Below are experts of layer 7 (counted from 0) of a mixture-of-experts language model. Rows are named router (the router's row for the expert), gate (a neuron's input weights, with its number), up (a neuron's input weights, with its number), down (a neuron's output weights, with its number) and show model dimensions 128-255. Each number is 128 + 24 x the weight over its row's rms, rounded and kept within 0 to 255.
After each expert's rows: "comes before" lists some tokens at least twice as common just after its tokens as in all text; "mostly gets" lists some tokens that are sent to it at least half of the time. This comes from a sample of Wikipedia text that the model never trained on. Tokens count by the router's weight.

# expert 31
router [ 77 138 125 141 120  92 128 114 138  93 131 119 149  88 111 109 117 108 113 152 182 118 145 131 130 152 104  93 106 149  94 118  96  97 145  79 147 126 102 131 107 120 106 136  84 110 119 126 131 136 131 171 151 179 153 106 137 100 158 101 155 165 131 166 129 161 141 137  65 129 170  89 118  84 128 147 186 137 106 166 128 140 147 145 184 127 122 127  73 159 163 152 125 142  89  80  92  99  81 137 127  98 145 128 127 129 165 128 125 119 125 123 145 126 145 124 123 165 125 151 111 142 133  96 108 135 118 112]
gate0 [112 143 133 158 135  98 137  90 132  95 114 127 131 111 161 135 134 165  90 181 100 145 138  85 133  84 163  96  99 122 112  91  86 120 139 139 185 139 160  64 104 122 107 164 119 124 106 141 146 107 153 153 128 146 147 138 148 151 139 145 118 107 139  84 119 107 102 171 168 185 106 101 148 134 130 117 125 130 136 183 142 166 135 172 135 132 127  77 188 129 128 128 156 138 162 117 112 116 122 117 148 168 136 137 189 144 174 120  88 141 147 103 111 136 118 118 129 122 125 132 105 118 134 115 105 142 126 163]
up0 [130 123 125 119 108 168 150  93 136  93 114 136 147 116 148 136 157 163  74 186 128 151 112 111 135 112 126  99  88  98 114 150 100 110 110 122 197 109 120  87  94 102 129 154 122 134  90 152 159 103 123 129 144 130 124  97 193 153  99 118 135 157 122 141 122 119 150 138 153 119 130  88 151 109 101 138 127 160  98  92  91 180 117 150 174 121 139  85 137  92 121 153 119 160 129 117 144 118 149 129 115 150 112 107 171 145 158  87 109 100 127 123 145 131 137 139 101  88 113 145  97 127  96  77 128 132 114 134]
down0 [132 142 133  99 120 109 105 133 137 179 123 134 137  92 104 139 140 131 115 136 119 125 131  74 157 177 100 119 111 130 162 139 156 122 101  99 125 115 155 147 125 102 131 135 115 135 165 100  93 164 158 145 125  91 152 152 136 153 123 108 109 148 126 164 143 133  91  91 113 125 142 151 153 121 165 110 195  72 125 158 121 112 142 147 122 117 153 116 121  76  96 120 124 126 167  88 105 135 109 133 133 131 117 163 109 145 118 148 127 121 128 132 115 152  55 148 147 114  79 143 134 123 121 139 119 128 127 155]
comes before: " |", "0", "5", "3", "1", "6"
mostly gets: " III", "II", "IV", "*", "RT", "OH"

# expert 46
router [ 92  89 114 156 152  88  92  93 140 122 135 139 149 118 122 143 125 120  99 141 134 127 113 151 105 138 130 107 102 171  96  79 123 136 124 112 140 132  93  91 100 108 123 139 115 109  66 158 103 142 127 146 170 121 178 118 165 127 162 120 115 148 126 141 168 134 114 122 109 124 163 125 109 115 127 150 165 124 111 148  97 154 123 177 134 133 133 128 137 157 170 159 136 141 119 106 110  96  78 126 112 108 183 101 132  94 161 139 129  99 114 105 151 120 159 130 154 143 105 132 112 142 143 131  83 149 127 126]
gate0 [120 128  92 123  92 112 167 158 163 157 161 141  79 111 113 139 116 156 134  96 141 124 131 111 115 146 115 132 142 128  90  77 100 104 121  98  82 141 107 151 120 121 135 148 128 133 124 108 150  72  75 117  75 146  85 130  81 119 124 156 129 138 111 118 153 100  90 137 142 158 138 101 164 137 165 131 169 100 135 103 137 117 126 126 138 138 116 105 158 155 149 130 132 142 121 140 133 151 165  96 102 110 108 105 122 149 102  86  97 112 109 118  69 170 143 115 147 196 122  96 108  70 133 142 119 116 141 128]
up0 [137 133  97 143 128 114 155 158 185 135 108 136  92 130 108 132 117 161 102  91 140 163 141 105 139 142 100 134 148 109 108  71 108 112 162  90  80 144 102 169 126 159  97 134 122 149 134 120 159  91  87 106 106 129 119 122 115 148 121 196 107 106 114 146 133  65 115 150 131 137 108 130 134 146 151 109 167  92 135 108 139 128 108 106 127 146 139 105 160 162 158 128 169 173 137 149 128 129 172  96 104 129 133 120 121 128  96  79  93 113 138 107 105 167 143  74 150 193  77 103 117  94 127 147  91 106 147 150]
down0 [ 94 108 124 148 138 144 110 146 161  96  83 100 143 149 106 143  88 173 111 145 135 127  83  58 119 132 108 147 141 107  92 134  74 193 106 116 165 136 141 130 160 134 142 143 105 124 113 120 141  83  97 106 147 124  94 136 146 116 124 130 104 105 109 144  80  91 148 145 118 117  85 163 135 115 124 149 123 138 181 130 140 105 147 112 129 140  86 133 104 148 132 113 105 116  94 161 127 133 144  97 142 111 175 118 130 132 147 171 141  98 110 112 120 120 147 118 121 137 126 114 129 120 141 174 142 157 114  83]
comes before: "0", "9", "1", "8", "2", "7"
mostly gets: "°", "′", "″", " January", " June", " February"

# expert 26
router [ 87  94  99 166 136 113 126  70 119 115 141 162 146 114 133  97 132  96 106 122 168 129 123 145  89 172 116 104  93 155 108 113  87 112 100 118 125 117 103 144 106  87 135 182 103 129 128 163  80 158  87 138 130 138 148  83 173 125 140 129 149 133 187 163 169 143 189 136 115 155 132 103 101 105 156 138 151 101 124 145 122 121 133 135 172 134 145 145 126 128 150 142 162 141 119  95  99 126 116 135 100 110 127 134 129  99 128 156  91 105 108 106 123  73 152 138 148 168 119 120 114 134 106 114 126 137 108 108]
gate0 [123 116  85 139 116 129 146 149 114 175 141 120 103 125 124 139 145 129 141 130 138 130 156 156 101 144 104 167 101 164 155 135 146 154 109  97 159 117  83 120 170 107 105 139 185  81 101  93  95 123 142 122 156 100 160 139 108 128 123  93 162 133 128 142 185 133 151 123 140  91 117 112 108 121 135  92 105  96 160 155 138 125 146 184 114 129 147 128 131 119 146 137 107  92 136 105 142 159  81 104 149 125 151  87 155 142 116 137  87 170 119 111  83 121 131 144 187 119 117 152 156 119 100 145 101 115 136  91]
up0 [104  87 140 153 123 127 132  95 138 140 131 102 125 143 143 157 157 158 139  98 154 109 147 194 126 123 113 154  89 121 153 134 134 147  65 106  98 125  96 118 168 119 123 151 171  88 105  85  92 108 127 118 144 102 160 142 124 135 127  80 168 121 100 129 169 139 144 149 115 118 129  96 135  98 107 132 115 134 142 167 125 116 121 180  94 151 146 126 119 118 141 137 106 114 138  83 158 140  73 124 142 129 147 119 151 117 117 143  86 126 104 101 128 126 105 157 191 143 103 148 137  94 131 132  90 121 128 104]
down0 [139  95 171 193 100 112 152 125 154 110  84 136 120 113 112 140 133 128 149 132 130 185 166  91 149 150 125 153 127 159 134  52 146 132 176 115 143 119 168 180 124 118 141  94 102 112 120 133 160 127 147 140 134 126 122 128 139  98 138 118 126 132 130 117 133 108 115  97  79 146 153 111 110 137 132 142  87 183 140 132 150 126 146 118  95 169 134  87 106 123 112 134 149 130  90 157 107  86  88 190 156 138 122  93 100 129 154 126 147 100 109 106 119 113 153 111 126 120  95 127 123 144 117 146 115 163  98 104]
comes before: "==", " the", " he", " ==", " was", " it"
mostly gets: " but", " which", " where", " that", " when", " because"

# expert 44
router [117 138 120 165 128 117  85 124 163 127 165 160 146 109  84 105  95 102 141 136 137 118 173 161 120 156 108 134 118 125 126 119  90 109  92 124 146 125 115 113 129 133 123 165 102 102 108 143  94 164 106 160 130 147 156 100 133 110 142 136 166 123 128 150 126 129 163 116 104 145 140  79 109 107 118 124 138  82 121 118 117 150 146 121 161  69 159 156 105 121 171 144 158 119  90 103 135 108 119 167 123 123 140 104 105 110 163 117 102 104 119 114 152 105 152 175 138 138  92 119 107 169  95 134 111 169 138  93]
gate0 [134 125 149 157 112 119 112  97 130 178  87 153  78 152 101 166 114 103 137 117 105 119 139 111 128 139  76 122 155 115  98 161  95 119  83 130  87 120 134 112  90 149 102 135 108 136 139 147 126 106 116 106 163 139 108 160 168 156 136 126 149 140 136 146 112 100 155 112 128 126 119  92 101 132 136 111 157 105 105 162 119 119 109 168 129 132 120  90 142 151 136 125 103 106 105 165 139  99  92  82 138 151 158 134 115 147 135 129 122 159 124 106 115 120 111 174 123 145 151 124 153  86 131 144 162 155 119 127]
up0 [129 110 165 122 111 128 120 112 125 174 113 138  78 147 120 148 137 142 147  95  97 118 113 112 114 144  67 131 168 127 104 147 118 103 108 155  91 126 137 146 122 163 146 106  88 141 166 160  76  80 150 102 155 143 116 114 130 140 127 138 128 167 157 141 139  85 128  88 150 127  98  83 124  94 137  97 146 138  93 136 123 127 146 151 123 123 169  59 154 157 137 117 106 161 130 158 145 125 117 107 173 161 110 166 120 136 104 130 151 131 148 105 138 105  93 175 110 142 136 121 138 125 154 153 162 163 136 104]
down0 [116 155 157 116 107 131 143 182 109 128 164 154 136 128 125  96 136 142 135 107 129 121 125 139  96 101 153 141 127 127  85 113 153 150 136 162 129 130 130 127 147 114 134 128  78 106 149 107 151 128 148 140 130 149 132 140 132 164 117 163 132 135 112 102 151 149 104 147 108 183  72 109 132 112 167 116 126 142 147 147 117 148 139 135 104 141 139 117 180 149 112 138 142  89 141 133 103 170 132 121 136 121 125 176 103 156  93 129 177 133 121  91 115 125  85 138 120 110 145 139 123 105 111  90 128 107 125 120]
comes before: "s", "ing", " of", "ed", ".", "d"
mostly gets: " war", " train", " fire", " air", " law", " land"

# expert 29
router [101 127 132 165 134  85 134 113 151 128 171 135 129 109  98 130 111 125  94 136 143 106 132 147 113 147 108  91 122 156  89 139 128 102 116 139 133  78  92 142  78 109 103 175  95  89 110 161 104 129 139 132 147 133 141  87 169 120 155 124 139 150 179 143 169 117 169 120  85 137 130 116  71 139 149 127 172 165 134 135 120 127 146 140 166 128 145 131  89 167 131 159 144 164 123 126 115 121 112 135 100 110 122 112 108 123 152 159 143 103 116 100 114 109 140 117 165 137 103 115 109 152  89 109 111 170 106 120]
gate0 [136 153 123 125 113 128 131 118 163  77 130 107 149 135 139  96 119 161  67 110 109 144 182 147 144 113 122 137 119 130 125 165 125  90  64 128 139 126 133 159 103 110 132 165 105 117 113 160 107 164 107 117 153 160 113 108 136 103 149 136 146 108 164 166 146 144 146 148 142 136 169 157 142 141  87 125 132 131 135 156 114 150 119 140 118 134 116 145 120 104 161 164 114  98 128  76  88 102 137  53 115  91 112 178 152  80 111  88 145 146 128 130 124 139  90 167 164 111 169 125 162 125 167  91 113  95 100 118]
up0 [126 146 119 124 157 145 141 107 173 102 134 145 154 142 127 147  78 151  91 128 121 113 167 138 126 124  82 138 103 137 118 175  92 107  50 152 156 125 132 137 123 127  99 147  85 104 146 165 130 145 115 103 122 159 148  94 125 126 120 160 153  67 138 160 153 116 160 110 157 120 163 135 142 166 114  96 152 123 147 147 122 133 131 121 111 143 121 179 128 128 107 177 116 108 130  99 108 147 152  89 115 113  89 166 153 147 122 100 124 187 135 140 137 148 123 142 139 119 156 144 166 149 137 126 107 103 111 102]
down0 [163  78 114 172 148 131 130 113 133 100  88 137 133 134 115 125 137 126 178 155 116 129 122 144 129 156 139  90 127 166 128 137 132 108 146  97 120 149 103 136 173 131 108  81 119 119 166 173 158 130 123 159  98 128 121 154 146 137 116 129 133 143 111 120 131 110 148 118  91  68  94 135 147 144 120 125 140 154 154 108  87 108 162 106 160 161 119 118 139 115 120 116 143 110 140 144 162 188 163 115 109 165 143 135 109 119 156 107 113 136 119 159 156 111 132 144  94 116 104  95 162 113 108  98 137 141 131 158]
comes before: "\n", " The", "|", "-", "==", " In"
mostly gets: "\".", " Votes", ".\"", " Candidate", " Apps", " ±%"

# expert 17
router [123  96 147 147 140 132  91 134 155  99 138 124 144 117 108  96 103 124 113 112 119  76 151 172 124 138 127  85  94 160 116  91 117 113 111  96 140  93 105 114  96  86 103 111 120 129 110 134  88 142 113 152 151 170 114 111 139 115 154 104 134 165 163 149 135 126 125 121  78 117 181 120 105  98 152 146 142 141 106 172 118 137 140 166 127  76 134 154 106 154 161 161 168 142 101 114  94  88 119 131 136 117 165 113 119 110 156 148 121 121 107  84 161 105 155 165 157 174 124 140 136 133 146 127  91 117 133 117]
gate0 [143 178 104  80 108 131 151 123 132 142  94 156 135 151 161 189 113  87 143 113 151 144 117 134 179  97 129 121 128 124  76 150 145 110 126  76  76 117 106 152 154  79 133 128  97 151  99 167 115 153 139 122 113  99 140 134  96 118 169 135 126  99  90 170 169 155 118 141 157 117 142 123 136  97 134 100 122 105 153 116 148 114 169 132 101 143 111 151 154 142 126 140 115 153 126 125 152 148 136 118 120 133  97 128 189 120 133 127  42 123 117 113 107 125 127 117 102 124 119 156 140 124 129 107 144 122 123 178]
up0 [131 138 145 118 120 117 167 119  92 123 115 148 157 166 151 137 110 124 166 121 102 138 138 111 148 126 107 111 154  97  66 130 128 125 120  98 117 141 117 164 118 104 147 147  84 149  78 166 113 138 143 133 116 105 124 131 115 106 144 176 138 107 107 206 123 143  99 157 133 118 118 119 104 130 129 136 101 141  99 108 150 149 156 127 132 117 127 108 110 122 133 123 109 128 101 158 122 108 137 114  90 108  81 150 170 153 167 138  81 139 126 100 137  71 175 119  88 141 126 105 105  95 118 114 132 126 121 156]
down0 [115 171 153 123 114 165 105 156 129 143 167 109  91 168  97  96  95 157 123 122 155  94 119 110 111 185 103 139 143 155 126 134 141 128 138 161 163 102 146 153 100 119 110 137 134 135 124 106  76 110 134 138 151 128  92 141 128 139 116 127 115 142 151 106  98 130 107 157  99 150 110 113 145 113  97 107  92 166 113 120 123 103 111 129 168 165 132 146 138 158  98 133 129  87  90 168 120  85 122  76 148  96 127 125  94 118 115 141 126 100 181 125 124 126 154 124 108 147 175 111 111 179 108 153 120 110 126 138]
comes before: " ", "\n", " —", " –", " \"", " A"
mostly gets: " |", ";", "|", ");", "---|---|---|---|", "="

# expert 27
router [128 111 114 185 160  97 127 135 137  98 137 143 139  77 127 124 103 104  99 139 121  76 107 134 123 163 134  98  77 143 134 108 115 124 131  93 113 131 137 142 122 104 126 129 121  93 120 167 120 127  96 167 169 152 150 114 148 117 158  74 155 180 130 146 153 149 148 139  86 141 168  98  96  90 146 155 155 152 122 172 135 109 118 146 152 103 100 131  86 142 164 171 172 162 101 100 122  96 117 144 114 107 134  93 108 134 133 113 127 127 136 121 144 113 135 101 162 145 124 102 138 136 115 101 138 138 105 109]
gate0 [126 109  75 141 118 129 101 108 136 161 113 163 164 107 166 143  76 122 128  99 142 138 112 140 125 164 124 140 147 130 135 136 112 146 129 144 165 140  56 123 125 109 143 166 127 145  83 146 130  90 137 183 158 128 136  87 134 144 129 101 147 155  97  90 139 102  99 150  89 136 110 155 114  97 128  90 106 140 102 116 130 163 116 110 136 136 145 122 150 145 135 102 139 155 168 132 143 124  96 105 179 170 132 118 126 135 139 160 123 137 126 138 116 135 132 112 121 153 154 168 110 175 178  99 132  90 134 151]
up0 [154 129  71 145 121 127 118 114 132 148 125 136 146 123 157 158  64  90 160  92 123 138 114 117 112 149 155 131 126 140 101 156 106 149 104 167  94 140 116  98 128 106 133 148 115 162 120 116 136  84 138 182 113 111 137 102 153 150 112 125 118 123 121  98 134  61  93 139 101 141 117 154 122  94 106  98 107 139 118 136 123 144 129 104 124 123  93 132 127 161 155  74 167 141 135  98 137 154  89 108 142 164  97 124 129 149 137 148 132 181 128 164 109 144 137 110 126 199 110 176  96 141 132 129 133  56 157 139]
down0 [136 132 112 113 156 132 138 193 138 133 116 108 145 113 116  79 102 139 143 102 132 143 113 120 130 116 121 174 135 141 136 145  96 151 124 121 143 164 131 153 114 102 146 114  90 158 160  89 129 141 154 126 172 146 166 142 130  93 133 159 119 117 154 129 135 158  84 142  89 117 138 121 101 124 164 167  82 129 118 136 145  98 158 140 124  84 162 132  77 109 104 120 171  74 151 114 144 124 144 148  94  82  83 144 158 168 139  86 139 137  90 190  85 119 109 176 117 129 111 104 108 132  80 122 143  85 151 157]
comes before: " |", ",", " (", " States", " /", " ="
mostly gets: " York", " Washington", " City", " Stadium", " Island", " California"

# expert 9
router [105 108 114 156 118 120 131 129 113 106 153 145 136  82 114  98 123 100  80 114 163 134 143 160  88 162 111  64 102 175 101 101 125 129 123  97 133 108 122 123 116  97  99 120 105 134  98 158 108 128 122 147 150 157 135 115 147  95 186  83 164 169 142 161 167 178 142  92  92 150 136 117  99 124 159 152 135 139 107 162 102 112 150 171 152 104 132 113 111 171 165 167 153 131 103 103 123  73  92 140 100 105 130 145 110  95 135 136 119 119 120 120 136 119 159 111 131 167  94 124 118 136 130 104 111 125 141 124]
gate0 [115  94 108 100 140 147 141  50 118 167 136 121 102 159 162 148 136 119 117 118  96 161 166 148 139 142 142 137 121 181  98  98 133 124 115 128 134 109  82 169 148 169  64 104 134  92 105 139 135 128 114  91 157 152 136 129 130 141 131 158 134 111 122 116 125  86 118 155 140 170 166 119 122 108 127 149 113 197 168 116 171 126 129 108 136 125 165 143 112 126 104 116 118 119 144 151 127 115  91 132 119 130 104 144 128 100  94 132 142 145 137 151 207 106 112 132 123 109 136 114 153 155 109 110 113 110 121 139]
up0 [143 126 173 117 160 129 145  95 125 159 133  51 153 126 149 110 122 113 130 131 106 116 172 142 119 143 112  93 102 122 118 112 194  97 155 129 141 129  96 156 130 148 113  57 123 110  89 137 129 140 131 107 123 104 154 120 137 146 161 117 127 110 132 130 125 127  97 116 141 139 114 124 111  85 122 112 108 146 193 124 139 103 101 118 154 122 136 158 106 114 122 129 108 135 146 147 128 137 123 126 173 114 137 123 123 116 106 138 148 125 111 145 153 138 133 133 153 144 126 144 114 151 105 118 128 118 139 140]
down0 [103 129 152 148 116 101 102 102 127 105 124 110 123 145 129 142  97 161 117 118  95 184 148 132 110 116 123 111 128 111 118 128 117 113  63 109 127 152  93 104 159 153 148  98 103 133 103 139 110 111  99 198 139 124 177 111 104 161 161 117 143 155 140 129 128 109 132  98 147 108 118 120 152 148  90 149 137 122 135 140 125 155 117 152 114 126 126 148 121 128 111 132 113  95 144 125 137 144  99  69 147 117 144 110 152 155 153  85 165 117  94 145  94 121 155 134  75 151 148 132  85 123 144 155 144 114 199 108]
comes before: " ", "1", " A", " S", " The", " \""
mostly gets: " &", "),", ");", "\",", " \\", " –"

# expert 3
router [123  96 121 148 148  85 116 106 150 109 151 150 140 128 105 126 114  89 124 145 155 116 125 183 115 150  92  86 111 155  78  76 107 109  99 124 153 104 121  97 118 119 122 140  94 104 102 118 112 110 123 164 183 177 174 139 125 100 154 110 133 162 137 150 147 143 132 115  90 132 186 113 112  98 146 165 144 126 115 159  94 143 127 190 127  98 137 157  95 168 161 153 151 136  95 121 107 127  92 110 100 120 140  94 129 120 143 157  92 105 134 109 159 131 160 139 123 123 133 111 127 170 124 114 123 149  99 128]
gate0 [147 158 133 109 132 112 138 145 103 142 128 122 140 149 137 149  84 104 105 142 135 124 138 116 124 131 140 130 132 114  76 129 118 140 134 174 140  84 127 128 133 101 110 167 101 144 120 143 131  80 112 159 122 112 100 166 105 138 103  96 130 142 127 143 158 125 151 115 127  94 152 106 158  69 185 175 105 133 108 115 105 151 139 125 135 116 142 149 121 110 107 141 113 126 133 117 123 141  93 119 108 107 152 116 148 115 106 144 131 148 114 114 170  98 122 130 155 112 101 137 140 142 138 113 130  86 148 130]
up0 [174 160 126 144 140 116 122 163 109 158 121 123 162 146 156 145  94 124 130 132 144 135 131 135 131 105 139 143 128  92  79 184 141 147 157 160 147  90 158 112 147  77 134 168  97 136 112 163 167 100 126 121 139  74  84 156 139 154  98  79  89 140 107 149 142 113 120 134 139 115 168 119 150  46 176 178 146 131 127  66 122 168 168 127 136 116 145 131 127 140  93 137  87 119 146 134 124 126  95 123 124  91 131 140 111 112 122 149 117 149 126 111 145 126 109  99 137 122 118 163 137 153 142 138 127  99 101 129]
down0 [158 134 140 142  82  90 147 148 161 119 109 149 132 148 142  82 162 114 114  95 100  84 128 165 162 121 156 101 132 109 170 135 177 136  78 108 115 128 134 166 137 112  74  93 143 119  54  97 121 147 113 111 129 160 137 100 143 134 173 113 129 151 120 126  84 118  93 116 142 111 136 131 190 153 151 148 114 129 162 146 154 130 115 143  78 154 128  80 157 129 120 143 171 117 103 174 109 109 118 112 131 113 111 118 162 138  98 134  82 141 121 138 129 168  84 145 138 153 120 146 119 122 138  88  93 121  93 152]
comes before: " ", "1", "2", "0", "3", "4"
mostly gets: " March", " January", " June", " October", " September", " November"

# expert 28
router [ 98 111 102 147 152  84 112 120 160 112 157 126 144  91 101 133  86 111 114 153 189 113 148 170  98 161 106  98 106 140  82  76  95 125 102  92 152 105 117 122 117 119 140 159 124 101 104 133 122 161  97 154 148 150 165 100 157 106 161 101 155 147 134 143 159 150 148 123  81 143 136 109 113 115 130 161 166 140 121 158 105 148 144 172 127 105 124 139  95 136 128 140 123 144 124  87 118 133  74 153 111  97 164 118 110 110 146 128 135 146 132  95 159 133 145 129 160 128 108 152  90 153 106 126  89 132 111 101]
gate0 [ 92 111 128 134 116 129 119 125 113 108 158 142 122 134 199 121 129 118 116 115 113 130 129  93  93 124 153 136 122 160 171 105 111  74 104  95 150 101 141 103 135 127 126 134 145 100 151 144 117 146 120 160 105 198 165 154 164  96 165 145 110 115 126 128  73 120 116 142 107 118 121  72 149 125 127 120 105 143 157 113 112 129 121 120 117  67 146 114 129 142 144 143 122 119 135 148 135 122 118 125 112 148 157 136 148 178 105 132 111 138 112 127 140 145 124 105 132 101 129 133 159 101 161 137  92 134 118 129]
up0 [ 82 119 102 143 104 135  96 140 130 130 174 146 127  88 166 113 105 125 121 114 136 145 120 129 104 135 156 129 134 142 164 142  95  90  69  84 135 118 120 106 124 110 139 158 151  98 143 156 102 140 137 142 122 186 160 169 173  99 133 156 107  91 134 108  74 143 130 164  94 122 141  69 135  93 134 127 144 119 154  87 116 117 125 103 124 107 128 124 143 140 147 134 130 134 135 164  91 130 110 125 127 146 155 148 146 170 108 150  94 156 119 118 140 151 137 118 123 118  91 124 151 102 148 118 118  95 148 164]
down0 [160 171 150 160 146 102 106 135 167 158 122  77 142 116  69 124 151  94  95 138 154 142 117 118 129 116 109 128 104 130 112 169 155 138 108 171 134 170 120 180 139 130 141 126 108 116 129 117 128 167 155 115 115 145 141 146 101 155 101 134 157 147 163 133 128  81 126 126 136 172  70 158 148 130 141 137 115  94 117 125  96 111 142  83 136 119  99 155 126 127 135 119 124 177 123 146 143 124 107 145 105 117  88 161 153 138 149 118 153 153  89 126 109  54 124 128 128 127 104 120 139 131 131 121 189 142 102 167]
comes before: "0", "9", "1", "2", "8", "7"
mostly gets: "′", "–", "9", "1", "2", "0"

# expert 39
router [121 101 147 137 127 121 119 101 153  96 126 143 154  96 113  86 115 121 106 127 176  92 106 133 100 191 130  95 101 169 119 137 107 114 124 113 166  96  96 137 119  97 119 142  92 106 102 161  87 152  78 175 161 155 134 119 159 134 150 112 150 158 160 154 169 151 163 121  96 127 156 139  98  95 158 161 126 135  98 155 105 133 147 178 163 103 136 120 117 147 142 164 147 158 114 125 116  89  94 155 112  84 108 134 132 100 154 176 107 128 115 120 147 119 138 111 135 175 120 122 124 124 138  92  95 160 134  94]
gate0 [121 143  95  88 168 127 112 149 148 121 122 114 120 150 143  95 122 148 138 142 137 111 115 109 143 157 126 153 126  89 148 125 120 142 104 120 147 116  92 124 141 116 103 105 116  76  97 145  85 151 148  95 116  90 138 121 157 143 129 122 119 105 163  98 126 135 156 104 178 144 144 144 145 146  96  96 113 125 132 121  90  93 113 155 164 143 129 112 149 123 149  93 140 141 142 105 163 159 123 126  83 148 144 106 162 141 128 120  87 125 143  95  94 117  97 137 114  96  72 183 152  89 145 130  61  70 152  90]
up0 [125 160 108  87 140 119 124 130 121 158 134 165 152 149 143 130 125 124 141 146 153 120 110 112 130 139 121 164 115 106  97 133 150 148 144 114 130 124 121 141 135 123  94 107 108  56  88 106  77 171 152 120 114  90 126 115 144 121 121 133 157 126 140 106 130  90 146 133 191 152  99 116 162 136 106 110 128 102 127 100  85  94 111 155 176 141 153 109 126 138 139  97 144 108 135 105 142 148 139 118 126 189 151 100 170 134 118 134 119 125 125 105  71 146 120 153  98 122  89 152 158  95 156 128 100  94 150 129]
down0 [112 143 142 143 125 166 158 109 110 125 119 125 148 144 156 105 122 120 120 111 176 137 115 121 109 128 186 114 117 197 129 113  96 111 100 123 109 152 138 153 141 127 150 146 107 124 136 161 127 132 118 111 160 134 120  79 129 137  94 170 111 143 153 116 142 137 100 145 112 115 120 149  90 120 123 119 139 109 143 167 112 109 189 114 142 114 150 137 112 122 114 140 136 103 140 140 147  99 149  94 133 133 179 126 123 131 107 144  63 132 137 147 165 140 150 137 115 111 149 100 101 131 127  97 109 135 134 157]
comes before: "\n", " and", " The", " which", " but", " He"
mostly gets: "\".", ".\"", "),", "\",", " but", ","

# expert 15
router [122 114  78 117 147 112 112 108 136 121 130 157 154 107  92  93 106 113 109 161 140  84 193 154 113 121 116 127 111 130 114 140  81 112  78 108 167 100 137 108 105 103 115 126 144 110 112 128 132 131 146 131 143 146 147 118 113 121 157 107 158 125 131 145 129 107 156 107 129 140 152 129  84 133 148 125 147  97 120 150 106 173 148 140 156 107 119 126 115 149 135 146 148 129 115 110 129  99  93 149 111 115 107 105 131 126 155 158 111  94  98 122 155 110 157 140 124 156  76 119 113 154 106 124 110 167 124 108]
gate0 [151 144 109  87 121 143 138 156  88 147 129 131 105 113 126  76  95 172 110 104 146  81 166 124 132 124 113 113 161 104 144 129 164 139 178  98 134 136 138  76 142 127 134  76 139 155 164 140 144 112 150 123 109 161 105 157 145 141 150 110 133 120 152 138 149 143 151 119 143 170 131 143 138 113 143 127 159 118 129 132 103 119 132 143 120 129 126 116 166 137  82 200 125 143  96 124 164 119 111 103 139 120 119 153  96 158 145 137 134 127 139 125  89 125 156 132 135  98 134 148 104 137 143  82 133 139 138 151]
up0 [ 99 138 127  97 139 144 110 135  70 115  95 127 114 109 148  85 130 170 114 111 113 120 156 153 154 137 116  94 130 118 113 129 139 179 192  80 165 121 156  82 116 117 106  98 145 175 150 120 120 116 129 158 121 150  97 135  96 154 155 129 111 130 142 116 109 154 160 135  97 156 124 113 138 121 119 110 142 134 138 103  87 108  85 132 113 160 119 148 161 142  73 174 124 119  99 128 129 122 119  97 138 108 134 144 121 130 124 134 162 112 114 130 112 114 164 128 163 116 123 117 155 140 121 121 140 125 141 125]
down0 [150 131 122 115 120 150 159 107 119 168 104 112 132  64 155 151 146 118 150  92 128  99 171 106 124  93 130 130 132  90 116 105 143 105 176 101 115 108  87 115 187 146 113 143 120 116 121 138 132 105 139 138 104 139 127 144 140 133 127 124 141 158 150 123 157 117 113 118 152 145 127 163  98 188 136 109 131 139 152 161 112 164 113 127 136 156 156 139 135 129 127 124 140 133 129 138 131 130 120 110 153 133 107  90  89 144 128 123 145 117 147  94 105 113 140 132 177 105  89 134 128 138 130  94 153 125 129  95]
comes before: " to", ":", " in", "ed", " by", " of"
mostly gets: " located", " Location", " Siege", " based", " known", " Coordinates"